config = dict(
    d_expert=64,
    normalize_top_k=True,
    routed_scale=1.0,
    init_std_router=0.00747,
    lr_router=0.00104,
    norm_eps=1e-06,
    learning_rate=0.00588,
    max_seq_len=256,
)
Below are experts of layer 6 (counted from 0) of a mixture-of-experts language model. Rows are named router (the router's row for the expert) and show model dimensions 0-191. Each number is 500 + 40 x the weight over its row's rms, rounded and kept within 0 to 999. Numbers have three digits each.
After each expert's rows: "gets" lists some tokens that make up at least twice as much of what it gets as of all text; "mostly gets" lists some tokens that are sent to it at least half of the time. This comes from a sample of Wikipedia text that the model never trained on. Tokens count by the router's weight.

# expert 141
router:482484508501432532494563489478486521445486475548419404517552461494422497496537462460478441530472554548492413523542448515512521420476444503539570496485522495520471528490546482512535513508465515517519482472561481509525511507470476542488561412458492499480556532524447421462468476453536572497534524567540439540486498459483486590415454490529513553483427543493488510489477510458536510479512461509505452485498472481507536443544480473481501401514451458494512548461473422558525454528540521499611522438502461480524537514493534495453537493494408420500467550510551495449416457459455537478
gets: " ", "P", "T", "–", "D", "S"
mostly gets: " CD", "ST", "TV", " MP", "TC", "X"

# expert 106
router:428482582468485538538489489507515460540484503458436451564453483533443563417485529486385483482408506498507531528450486512451487542476456472459507459502550537530483553575451492417407498469489483482517483491464433445546520497478415494544486477481534513467548521551500451508462478485574581490413497436431505522467543572480439512495535477505466475483499499507422433533504528503444498500556603464458531531440433542494500532476485487546516449446524508553542489568510493517489492512443544488461551537520483491522529575497475548520520495443455464499512482507483546506455494480434499502
gets: "est", "ant", "st", "ic", "ad", "al"
mostly gets: "ivil", " Independent", "rd", "incip", "ant", " Major"

# expert 13
router:510529486484496560512528536500511482549541509474442420539470511470522405563442562511483523513571508532514464451489524430510508520495509466480505493464484415519538487588482510475516480586473479506491544507486536507507565567429549469489507485477454463427539559510523431525463468396452497476481529477559436495574559465538561484478538474562538467486540497485485524480532593521498506465471575512466539544535526465431493533516470540512486515479482505437533497504485527545464546417517551529533564439533500449422497422491500518555504478475537522487590447423468508487490488536581551520
gets: ")", "w", "us", " w", "is", "u"
mostly gets: "idae", " Bu", " w", " building", "w", " plant"

# expert 91
router:457477472552504513471573499513498515437493580564537561471448504520570499517507553475510498453558542568564483477540484512482559532507529540564443490551564482441534465533548430527517534453420447509521473477450546586517523522472482556476461456542508508471539545489491429488491529545482500511513548438561537496530487431493501450430522508580461465505552517509498570516502438503495507496509535488448583472537483501444481406463459515547454502401588542422466577479517501585511447453469492494486510474513487531491521522483506446604527479535455501510532466543492489462493488504509472484
gets: "i", "a", "u", "ou", " Mar", "as"
mostly gets: " Anton", " Sa", "ó", " Lu", " San", " Aug"

# expert 186
router:506445485510511498455536531499495548560498570517480489549540527499528600481499548541492498513511544530532504517514540456583514446516560513434455531525458530461533580540471505554501436514491478561506589498614538514525435570494500525471519475472530455521516534519487493529562514476543512507472535498462518554503548482470541468554516527512519405482509516552491437503551519529442521524510574465425467482469469550449450485439431495535455444453489499518490471477456522528462511427442431417565446532445503523449508498460423546544462471558438519421529484488481521496512466527432457463
gets: "en", "er", " ", "in", "an", "on"
mostly gets: "en", " Ben", " Van", " Den", " Succeeded", "ien"

# expert 191
router:472473583558476453479471521489561486518496508504491496448559532515462470504526498460476529505474394509540409490498544521463481515467466510446550559450523455535477502510550484518520547539518435511565457469447478515438564529555518454444510570458469538434512490548543473476441482530550554557544528487575519563488442434465477449552491558513515524510474453536458469510523582478464474469416458569487514480577439426526542512495510527557506451536482463487467524473447548484516588485501505453567460582503438477503537497498435526511542520448567490440520485482499509426492502530464523492
gets: "9", "0", "8", "1", "2", "7"
mostly gets: " +", "9", " century", "ium"

# expert 105
router:512569509420536536476586507452533509573534544526492469549499524571515472553515451454474486540506509491519456478530454524488490554496514537491559517490483550552501506472445490479564514519515492567496467495512515506489499518510475540576521546490501512572526535494472455498495440543439509535517432504570516493515523498481530574426509485424519569613529551530481461502457524525491523537432495581428456466489533487493496419515567487506506448556479459486502518512498568454503537439426514503445589537588457482467559452469508443425491574455515515443423451514502444553470489483471512504
gets: ".", ")", "\"", ").", "!", "}"
mostly gets: ".\"", ").", "\".", "!", ".)", "\")"

# expert 61
router:566411484489534526486502484452499477491457487510529474463528518524548514473450499558526504537503513449504598482353538560490497459470524509511487462515486532472510509480546557536473491484537485521544566563498493493464487528461488581457436521487515513503499536504560533430483512527455505485507526484474496536463435468538434501524525478503507449435490541585482442504534518511556473485464522565523465545494544522583476567550461508519470559455515444541504385398444526489498533457544449479439522504476480469503537552501557434524519570494516550418467462438438505477434460564480503482
gets: " on", "y", " for", " up", "ing", " under"
mostly gets: " ro", " under", " along", " south", " back", " north"

# expert 2
router:529538535527515523431481529541524485489503506515485498550460479465565417503474534514498492470461454536512554535409540529502496503506485448474465555535522456456514459460487589531586512515541592536510462540472500446527412472517457464485519495528416480484438475485474513477532483529559471533497428507490541439566533486531566494490491485544544492512542513499511559465428501541462546532439443414538519474452508514580469486467548509547575457469526471563441531411579504461483518453494486593466521525517467559467452479536467532478469520505544508476556462514472437422545570522516467516
gets: ",", " was", " in", " from", " is", " were"
mostly gets: " began", " was", " started", " been", "\",", "pite"

# expert 179
router:444484457442509473441517539461478435459509473501426560539549496501492521523550479482490459544538481506513537497467471493577450526510530494525496500530470516494538486541539430495540587476425529513530522582471479463540522569484599483489533527580458588491490510493545469559482462483539455483453488473571498479523455406547541523498502564503479510508509489506552534563456440494504498553427471496493449512534513514493482476501423544446514476544396508449534508501504512505478510516430447517533540513517527528465527581465570563587523500420542481470503450514515537491480434545502398446
gets: "i", "a", "an", "u", "o", "ak"
mostly gets: "iy", "aya", "ō", "ya", "aka", "mad"

# expert 138
router:447446549593477497542560536532413470545475503463508473497470469590489470514576514413480474537503559427456590449585498513507542491490462569496501511511538517482521497505461487561472529454498449531511528504456471466475593439474457417489500503502465457530440508477530444539457468494505488484484516481485592600495463478492510478532546480595472461454509438566461498468502502505458518516485524523431536484507477524531492528457523559545543488546490520487549488533538472508455450423494433461523554490465519492451547500466446474553507504423517424554487468517533497534521508482416510450
gets: "ri", "ra", "1", "ia", "ric", "ro"
mostly gets: "ri", " stri", " MPC", " Cro", "ra", " dif"

# expert 127
router:483517532476489501518522551516487522498529462502545456558536467533475456543539478455481460533507503572506443512554434530463513526488459546446430550462475567540568455439511484481495487510520545472455453512497549466512531504555511481557555554530487488552554497557539491517492492479472550575499537514527554428468556466484544486547499445469568498586500523542444487463448496469458437513410567488437464484448485506477506547512539524527439482496488440428546547427513511466536508440454581538493531593488440397490513453494546429493482535511485498415459455489553484536503470442502524541
gets: ".", "\n", ").", "\".", ".\"", "=="
mostly gets: ").", "\".", ".\"", " Israel", " .", " ==="

# expert 159
router:484508497506417543446519496511516530501486518529501453454498472539442498417589480518483477465501539476566452495569472447543471522457445548513586482560548476571535512535505506469550534498558438575514489446513521527493476443437488491446475443474486513428581529475498422422514552474440582548546545444505434511484435482478525575484495520535521488510552447511516474502497453457514445534512461499488472482477474540580511487468462511497447489515463518444591480499484479509550508474502507466559593500468451420477551505478541447443470515437484470435522537473574480507490475511443498540
gets: "C", "A", "O", "E", "I", "S"
mostly gets: " US", " DF", " FC", "CA", " FW", " MF"

# expert 67
router:479434505445550574468512531515489570523505525500516507466461502525465596557500506532604501525572466463449464391517464538481556467536513474540424468519552503448522559464531528511524481553468532466488491430473528511536496474423494510463506504481547495518505538487457495475527497492495519421523565466496622535456493486454524501473508542508458467575524449481526477531483553564450412487515475543443445530449427527515515534513496495565470427524470524509563494564545482461449597466523548486551543479453548470515557526461544440527547526467550477507477497428510497477487502460509533494
gets: " A", " F", " a", " f", "A", " E"
mostly gets: " F", " A", " No", " var", " f", " E"

# expert 15
router:490489528528555471518489496494531505511459470479565527458522505521421456554487514503543529428523547429464521435563473501496519485519488534534541581573476516537515511494519456488570417495527438534503465429494522508479508519483491488510472479499563467457424430465550504459547469481477519505498550483477538497447561410483535437542524585559526474528512442418550562439522471593550446483474429551522470456521463511496540491484471486536560498571478541455503508435490527453535504463429537439483528433497546508496472476509520564543490555509471501451542536430439443452572484505471494447
gets: " res", "un", " ar", "es", " Res", " ass"
mostly gets: " res", " ass", " Res", " Des", " Commun", " des"

# expert 73
router:500498484547519437483436478575508463521543469584539495530525484447513487514545461497535462555493464463527507482459491542460504538512547498479556472522482510474471521542519504451457497584541575533509461536446535505495504522495521440464527437507448443530426488425553485474545536551561517537492535486510462495565546488545481521554451477481531577522485440476483557617508537434505580539539488477538488466550446506521444549554478541540478553435487491498474536559563492424529510457462423500551502549455529507526436525536470485471443534454585516562443497516571500485449513493488535567
gets: " the", " The", " that", " which", "The", " this"
mostly gets: " this", " that", " This", " which", " when", " However"

# expert 174
router:459470504599501466517525452489412448526427485405518494521513500519553481531530504492461509469501513440539524495499528417521549467499446456513494434517553493517421540491490466492501437502515442534531535509404401410476576550471496571483433516494485501523572510509488463513435500526468518527452517489540548534511443463514467478543518524477461462524555496534538450575490483512494468571468537557568456486557567531557507499547508495507447529509440537511571520471536467471572488532568599453566497463530474555529501507482536497467533542525474493559524466471553549509502498494458513458
gets: "ab", "and", "1", "iz", "z", " Z"
mostly gets: "ab", " Mag", " Mad", "iz", "amb", " sett"

# expert 63
router:526496553489429496570512535522494465502478469535546503460570429526522471538526485561506477515502493498464489444533537492461509506506494552479533502482518507566414479452542505466392442486455494557539494469469457481484534504571509582557562513527480418445466449536535510457533539531560495543567571442458458525450435570492457492496497522508523587499467478483472496440525550481450488483521502531473546525575497437456527462571482534445508478485481408466451524498550484445502494493520495482580447560489460478495527447464545528513501533456538492532582575514466534508579419507538464513
gets: "0", "1", "9", "2", "8", "7"
mostly gets: "See", " There", " UTC", " census", " See", "present"

# expert 185
router:400426417541523522538533480525465501557464525580494508551466485475485492482510401501494499433430495519479504447551460479517544509541487508526509510524503468479515513471532448503469581499544469549546508485428479502467538491442516531447538585502452479526513506461543560568420442443484559415403482461437525468534566509479543514491505584487509472520501492523541481463513474448428477466425571506518533450526521520559514489429495510540524509498472520464479408503513538540509523521445544441446460498460482527562460536506525524497553512520447450467512521500417516436469487476498436518
gets: "r", "l", "im", "0", "–", "str"
mostly gets: "str", " El", " Ol", " Er", "r", " Ir"

# expert 66
router:417471496557420515461557481522416532491467564489502556512467564518512479520454484422406522506534525477529455458573461522515521510493481546547472579516510549519515492426514457482551566483456478511528565516468503585528529615518502451496496510532540521457440451482528498532529419532540526442489566502500544511492453460488559466448524467517521464463538437503467443517545487458501477507524511485489494433467528493468513493490469488523486532565519508431560545502540475545469465439460403464609552476518550509505479509475449538528523535470479454559550453554475496548499524424514487506
gets: "a", "e", "ra", " Le", "he", "ia"
mostly gets: " Le", " La", " Ma", " Be", " Se", " De"

# expert 80
router:598556483524478481539532562519536510455475466562470517441496464533446482496470493421545482545534484562519474504465512473471488487448521556455533466451552474519464525474535514553547563469457481507536475476460476475515460533499487526480493489463526517544480510500470556482505520507469546442529491539498407558426459572554467564519442462462493616510481549507432519478474462497442501391437486558461485510564468537476484498538505533553525570488530505528489482490518416457526563498482493483509486562464616490440507446504492492445477454399563470554519512550555449512503521551515491486
gets: "0", "5", "6", "7", "9", "8"
mostly gets: "5", "7", "6", "8", "4"

# expert 22
router:543497401466558491479480460464460474493476504493570507518547496510514422563473515578512492500508451477523465559490541436492554466516529447451421501562505514495510497475567487486556506436495531514488414471578472556531481454473487519478486517461482428524514512518551514438502460429487512491494468499455467510461521552526548499542388452450479450546524510524489518492514545489587519504471475480500501525539459556539491525526484419550581491472485442555456486411518522444546561483497506596488553552535437508463467473495424521497506554535538592501540508482504482550511460453486558429
gets: " in", " In", " ex", " of", "In", " not"
mostly gets: " ex", " Ex", "In", " In", " Off", " not"

# expert 124
router:495552440496535498524458454485444418563533436489418441524487508568474521431517478528574549574480533515495468497469536534473469515454520478454547459495512476518447454498501524544537499591514546562538453562505545533538535470462491505459514431443455470503417489501539438445458527527548505476520533538498495472581586488519509538493437532514504472456553511512492503459494527424531491490531479512521502500528419482465457540439541494506512611488501513444510548549523459437494519501473483470529438554483519528569468573450509446456389513496577491521463508500497562526475529457554495510
gets: " the", "s", " his", " its", " their", " her"
mostly gets: " their", " his", " its", " her", " these", " who"

# expert 130
router:516511528398526459470476546506562499497549516480495457527434553463435589423458491526456473582445485463410475579462509526530454511503491531494578491524484457567483522494494543463462470455467496431533458499530424507459473588540510479553449518460504454549491441499521519507460508511521529515524489558530486566467450431508505470533532536506478512451504433516448512510407517455492490499477539500519472463486500472509559528484540436550563503492594531566560518567495503461539480534478441494526517475521435542530501508555443523502496473468539502551488566418542511506459526534565565544
gets: "ic", "ical", "ing", "ation", "al", "ual"
mostly gets: "ological", "urity", "atural", " social", "ical", "igital"

# expert 107
router:458533547499443509548556562545466541487578538532541469566521497494480532508482532464523521496524462421488460501432564479460448518565438466518420529452488560502528510503457581467533498498496605548520488508518536475540486526488595499543502548583505533461473439528527494522457546551554449479529467519441470588540492508477538559460487501529546547461490494548573544432483425521444514555471444467506486451505434500491490447499516448421457483495463470457471452547424506527477470492505476480486458548487503515554453530515429487492472541474418471510538495459466512517453434471494463452
gets: " |", "|", ";", ":", " /", "==="
mostly gets: "|---|---|---|---|---|---|", " Pos", " |", "|", "|---|---|---|", " Apps"

# expert 83
router:437499547482555507550468532577497532464573575484513511564512515497508525479474510495538419449560471481488528439424552523494512530532529503463489566492538528525525538487506575497515478461489535520535527489551546452490514536531612474518511587454452535515498506524495502508575493511550492458543466434513532537528562578519540573416571545427474532435468478447498489475510448485476462557535456556457454481473466433478516435508508444434507464446555514490475480499526479528456521545464431500533432559447480495548504533510473497499514512457450449543451427516446526526454476459445541529
gets: " |", ":", ";", "|", ")", " –"
mostly gets: " Total", "):", " %", ":", "*", "ternational"

# expert 27
router:482564619471508472426509497464523499529458538519577526536467435499568477495394524516477551447531523461538524474560483515453543447510520529554442490516490511556487404452535491588541541473438492530480451495480555535543495493441472518516517478521526561476486552523517484507515462464511482537534518524523472539505539556500495499467504489567512478474526591544528509593444507598486576542507485473551539521496476490475475427417488543522487509433529487539551509484543479447500470466582502515415438538484424530531528506505535460460437487529524471474523531536440450509508525481487561527
gets: " in", " at", " of", ",", " New", " from"
mostly gets: " near", " at", " San", " Atlant", " Oh", " Miss"

# expert 181
router:478493434472473551521555484465499503537509539518558465459497526523514527481552458517461482542478509478579439480511440534557460510436418498456555494506526489566465468522493479530574600446565462502507480487522451529474457452475503487439483500429420564476519490437527456418487543401523495570519507509513434478481452452468563483510487450529479539538549571501526477547477480448445451528485464518512458547523488508524524442544517450516545488554477542493495525541466461507446450532495508506572452490552428497488544541492502596429502543485497520487530480505575550490466456467476599451
gets: "N", "C", "M", "S", "D", "R"
mostly gets: "N", "BC", "AS", "BS", "TC", "pisode"

# expert 16
router:517550518433525440517424478505524469506482428497565490471531560517526532470498513512494480461506561530546481544522583526565506544510499512460524508500433397507497450515455538469443574527514450473509525565549494524440508505505438456555431457517554461533496452500473420525467500500514553441489428508544487492491561435522473457442540552467497499480475424474534510543458515551533445497446506479533516485484479459468525495588564487526546545396582493582494441446406505492498497495477434521455518457487455460501443479515529505454498525504451445522514484442522470478503529520595510494
gets: "ing", "ed", "ation", "es", "ate", "ated"
mostly gets: " use", " allow", " support", " help", " control", "ention"

# expert 129
router:489540506515471508503542503473445471470503469500545483592560521422469496469434536524486527497498470477513515419512483450475494486468429435560470517419510503475521540519467515520481479529501549514532479562481520464493474528541525528559471543496465493506456452525499520441511525464570418478538524501487516575561494553468451495488522509482459525570441461546529557487518503489445557500457487471570466444569505481464438526486510459453543492447517505524561496570515531511516504462577494505562424507473512519506415439565477475603594515476388450470556431508541503511517444500596487490
gets: " |", ";", "|", " —;", "%", "%;"
mostly gets: " —;", "%;", " ±", "|---|---|---|---|---|---|", "|", " |"

# expert 52
router:491518546519500526531519470538526602473566491496514500456540465494479506510527539579476480543465525485547506493545537415449503458469484515492487562438497513462481509455522508457498476456530525475452566556492524461509504508473598489607471428530483488490512497556474461512440555507504430525521531486569490522461468562496432439494452434527537546456453559434504439431504546456589444487463445475443472561451532483475426515464492528574462512564493570473529518503487560533518473448528492578423469478498548552522469480459449505457452472509524468479516452542547497466547507544453534514
gets: "\n", "-", "==", "===", " Pro", " Gen"
mostly gets: " UTC", "\n", " Website", " Date", " ISBN", " Rele"

# expert 132
router:540581554487482581485498557480517479528579479561460503501516508514461496465536502520489461514504490544546419558517451494547407489506465485467562492504540380529468496516453477518542545529558450556500520461551484491477537465489538493468490502482462536519532496488492441483472493479510562539570473562515406522504430496491529542486497528537540537531500522422499423522450494446459451481513459554523559500592518543523472516498526495519520453483485456455553533498419410487468577478469430529574480503439468475508556494521512558439488540449503527455443549496570510487422465557527526504
gets: "A", "C", "F", "L", "I", "T"
mostly gets: " College", "HL", " Force", " Army", "BC", "FL"

# expert 115
router:578437520457550547455456436449474492508439536467518460529441467436589450531528488462539519592469511482520453478504482537519571465504474517496446493534561471496490495551548531499462452454473482524503494492408505504534496466437517520447453435527514486478450487416486541513511478474452454499503505482512497447495492453478505509521565539530502445565547483570505454557495574525496482517501443508563431537542568560549433479533469518505554508503460552534493486431564524506537455477551549480531545457538550507496540391498517438462544525536490470429576429512494499535559482485452493482
gets: "b", "ob", "eb", "und", "ib", "B"
mostly gets: " Rob", " How", "idd", " But", "eb", " Bob"

# expert 161
router:636448491545471493512520542452572433516466525542525524466510494484478495533517479413489487533533446563486467518499542496524485490518527537487568441431547454505427459517513504502514470543493453485492507483488535449480476504515468515499563525524591526504484485491445542503503590506534552502416452504471445553424436510534498488498464460518569587544442520434522537423452536520493473426428500531451520509521512547511517483530498544524444482506482571514445510479554516464511556468509553450487444521433465466424534503491512482463470486537553510494556612590481522482479540503489496462
gets: "1", "2", "4", "3", "5", "6"
mostly gets: "1", "4", "3", "2"

# expert 125
router:524488476496607544527434435495461478453505419458477505582516504467482535452430458482395499522547460520527459483456551514543523413487549522470568507538473538534486454510496633516501458430418548476497434456464468540476499481464416466512547487500455536527514481469516492476516467478503484463476470521444460430511527428429514524476508526423439505497504468522466503506519470465494538499537457490549370495504503442515480546569492448554504508504535572478528501481555528465445475481505551499437473484475483561554490542490505462481519478532497458489557491501468514446519461526525516565
gets: "l", "ed", " l", "ly", "able", " more"
mostly gets: "ful", " very", " bl", "ible", "ely", " red"

# expert 26
router:507559494520468552564498448480441498541480548525419541464587472486437490505450484534443514468543506539504540497430450549508539483491446439556463546455495542480489412434536521440546451495472517479470525450558556392472487522527534484462577433470506487484450499496422527459525472507518432491471524505487534474488474562462544518447542489463473452494516528534475427479518517486498515433544411453546531569531507480486512457465545532455470433564521548526547538519535395470486496493579574492492465481464533529466496533473443433498538471532495536512443496502492569539509488476500480481
gets: " P", " B", " p", " b", " M", " T"
mostly gets: " p", " P", " b", " B", " Super", " Ch"

# expert 154
router:460529487506500497483461396526524510549555493553461507490491456480497557513539500451472578484538475501594514451514490512438487503430459453513465511563522491465499506454584467442515550526484501529508477499504456498453480589546501514443555468557579542503520474490508473488507519414564449454485532508509545533474440448515556513559444498469494480557558520495455496450555461502500493482492410464502522552540493533438514451525548558514529467537496562445562531549445527506450516494491581564478498461434473494567522536426552419532461544508490545520529426538497570544515502499482427467
gets: " H", " h", " K", " R", " B", "H"
mostly gets: " H", " h", " Kh", " K", " Bh", " J"

# expert 162
router:461553449559453537471520547505541513507506525520510466451516521466533447507492468503466510480458521496471475484534490494470590464476502485525538489477579458417454548473528480542493464572428531507534525555556428472491570545481440505451507492524561541508433538533476514507527464472575558426477528475489548476480556507547536507542472470516480548589436452513494497481491476419533474509427485485466450493507499449447463473462459518466487439508489444491411495452412468540541432496507470509554557477518471443602515548472492503469501402553503564485537519565504519468427548451496531529
gets: " ", "–", " −", "°", "imately", " least"
mostly gets: " ", " least", "imately", " −"

# expert 182
router:474458479589569440513528481509499483489503543517511501489511519497484544486472446520494506409523507568526542440577431510522544549427506495561463489549546498444565499530530432541490493490462471544568552516439539494553470457519500490566472514436407581493538501515495461468443417540522530546479482521500517492584527485487501492534441477500454500527531432506535560513452526548402534565542573537529580477571511511483547404529433450515498477500494550520453512512491477550540515502496483453536542562545514471472511506511443542547558505501457480478558476515487500529468475538547568520
gets: "0", "ac", "9", "o", "í", "c"
mostly gets: "í", " Franc", " Portug", "ón", "ñ", "án"

# expert 128
router:503488519529450527453433531555491530531475484531491500391534509448497477450473492579500488427537501465494492505583589520494509468450442481502424478457514507489446476443474521519497455546433564492481517523466502530490544474530530510453551429551552453483532496477496498483459516450525418535565544493483535499486507555518567503538423464514521556555495488454471505523485531474494486414510475413461538525494554444513454439526460485487520508455459488490491514387453546445566547476567542479475547445509430470515509542517491519468485410489553511538520523472455529504476502475418464595
gets: " ", "–", "2", "1", "0", " sp"
mostly gets: " sp", " Sp", " beg"

# expert 100
router:436461526559541473442488555478438484524481506475511471526537540525479440542599494503486514522482500507503439540609426492557460485437476502496487539453468455567488428466507494444537581507459460567514588557502494523536510518521481461506517472458513532528518565545530483513525423473544542531522573497516495540490513522457494539504494446444511479520521462545531499511536553516492489480481488414438438474525450469530546577471481493523456540522460469403534527513574464479440446514468476482551514436497530548410552533431520537548518532452511469475524441468530508557454561447530542502
gets: "o", "a", ".", "i", "ia", "u"
mostly gets: " Bo", " bo", "o", "Wh", "€", "ato"

# expert 96
router:527622463466573514500512520439462528485582545529534475502500529566522414548550463542424488491502469481517530478484539515519488528460538501537520545420423537527525455480467507483496563555592567505577478465458434574471507462596462509533534504481446522500519491481516481457548527488477485470477490512543539450510513449496480531473489458450473577503478572511464472432505462471513537506448454467489419502453527472498507458573500463509429425565481523499506481562477544504497492469466559404517498467545484525524498471487485448437544527541417511493508520435534523513490526481439513446
gets: "\n", ".", " \"", "}", "\\", ")"
mostly gets: "\\", "{", "$", " \\", "  ", "..."

# expert 108
router:500513488487479462521513409487542529496541495520489526481539493551497473570469465544483502529529479490545525498500519492478515495526491468504413478455502500437513488488513425436527465511532495471430502509490549445569436520461579542552549524555494438419523502570449443528491537477472442515470511428427495460443447539540507444509466453536452560464511435452465455485563533474507501480477441459472455583423541494493469457411459522480500465580485604444564503514517476518579495446477487527487462433503470521557486537485434491545483505464539540517404475518507505501549510548459560472
gets: "\n", "-", " Occup", "hyl", " Order", " P"
mostly gets: " Genus", "    ", " Website", " Died", " Occup", " Species"

# expert 69
router:501496444581475454496492493500496509547510544500557536533562511502458485448526565509530499489394433461484510525435541442487447515500500454494451484476541461535530513529484529486498487579563547476479529512575557450561489543434535546487477516534510530512499473572494485516498548487536456474470542516444493568532512548479555552509496499580579483589445429589517509443497556535474460556429396491468522505534458518486455481462513499464510508434516536479539522488465506501413560425497512522492447541456546511559483511540459487517483507476436467494567486501432450564510528529578475495
gets: " |", "|", "|---|---|---|---|", "===", "==", " Succeeded"
mostly gets: "|---|---|---|---|", "|---|---|---|---|---|---|", "|---|---|---|---|---|", "|", "|---|---|---|", " |"

# expert 150
router:539494475574514519552434447439469481518454465539476450468501439502489486561473539482484551473505549477530518446527450444585493426529470540473490548515462483515444461468535580466510488508470505524465514470508549447472499577530494489455455434555562480554455594494505531467514555476458523468499560494471528495508567488484484414489541446519517484405536503447546500571542465512449546511528487496457524516540530458508430461505549461489489455585502493480531440494497518416534553402459514495544489443458541532480471456556531522534530495459506508470487435478469419479585448497456529478
gets: " he", " He", " dis", " le", "un", " she"
mostly gets: " he", " she", " le", " dis", " tri", " man"

# expert 188
router:546525539525568514518526531485498469508466488451466500463556486493474422566522523538512497432508517513507529515424497463523523494533553528472484498440451468519485487454561567502424524439491468482505499435533506451497493498544469559490425464504566535552506503477496486466535444496424538551511533492494521546507495616529441500455504567453518486474473439564468429484547473499541572482539443567544454526480532511519424530506437567477455484515584423536525473492520454546525482468572500498424514461573532465492462469554540466525399582547454512468496471488458481553521474550492537496
gets: " over", "–", " at", " met", " in", " Win"
mostly gets: " over", " met", " left", " win", " right", " hand"

# expert 89
router:555524546437517474516451472572510428493567400476552477532470500513454617490465522509444494508460464486502474569442560510473501516493550489495578509533494516532491396505539528497437460566490547454514481488518501514483528546457486486450536485466500487542480456501545510447491540568533537480506545528505474563457511454510531581541429552491516499470508411452577522526496482438526490484511468505526478473454449503524513532521546517550483512451567483524550519553468472466526509543512382510499542507490565476568491553538442534529446473445480512489431557450555559496523534494536433544
gets: " a", " the", " his", "s", " an", " their"
mostly gets: " several", " large", " their", " various", " his", " some"

# expert 40
router:514543507511438568526545534469580491506516462563515530453434474518468506605459536468403470590534495537477567482482585449469465565500447514488525450434478492509503540508527435515474571452445499511404467563455520430564461498506487481555485550482479433441472477557498524522516491502454504444511531490461448502517477533518440547517425476522507541539473500455431522537536489449550530425461488525536534521542486503494500413575484518487523516558448553521455514523502575490495564533566448531485474541554530511460505465458452463466492500518533488486473536476542455542459518546491508491
gets: "6", "9", "7", "8", "3", "5"
mostly gets: " JPL", "present", "ο", "7"

# expert 72
router:469519528496496453516519480496482457578527548489524517483440531499519433528536526548540518481500465456531482508484503511443523491536518552490456550486537571553483555543553488491489505546527536566496463524534565484500432547517572405509525593516445571484507482539572515468536465481572379412477516432514575451523558577483542455436486546523505567498437562489515509458494507490451519518473454484592451484436499456538522460497507489503532484531532458474508483472552486530466547555477503540476452524578450490604500454536427449520456510467548476477476461546488496500475519521488530501
gets: ":", "|", " |", "-", "=", " -"
mostly gets: ":", "=", "):", "',", " -", " :"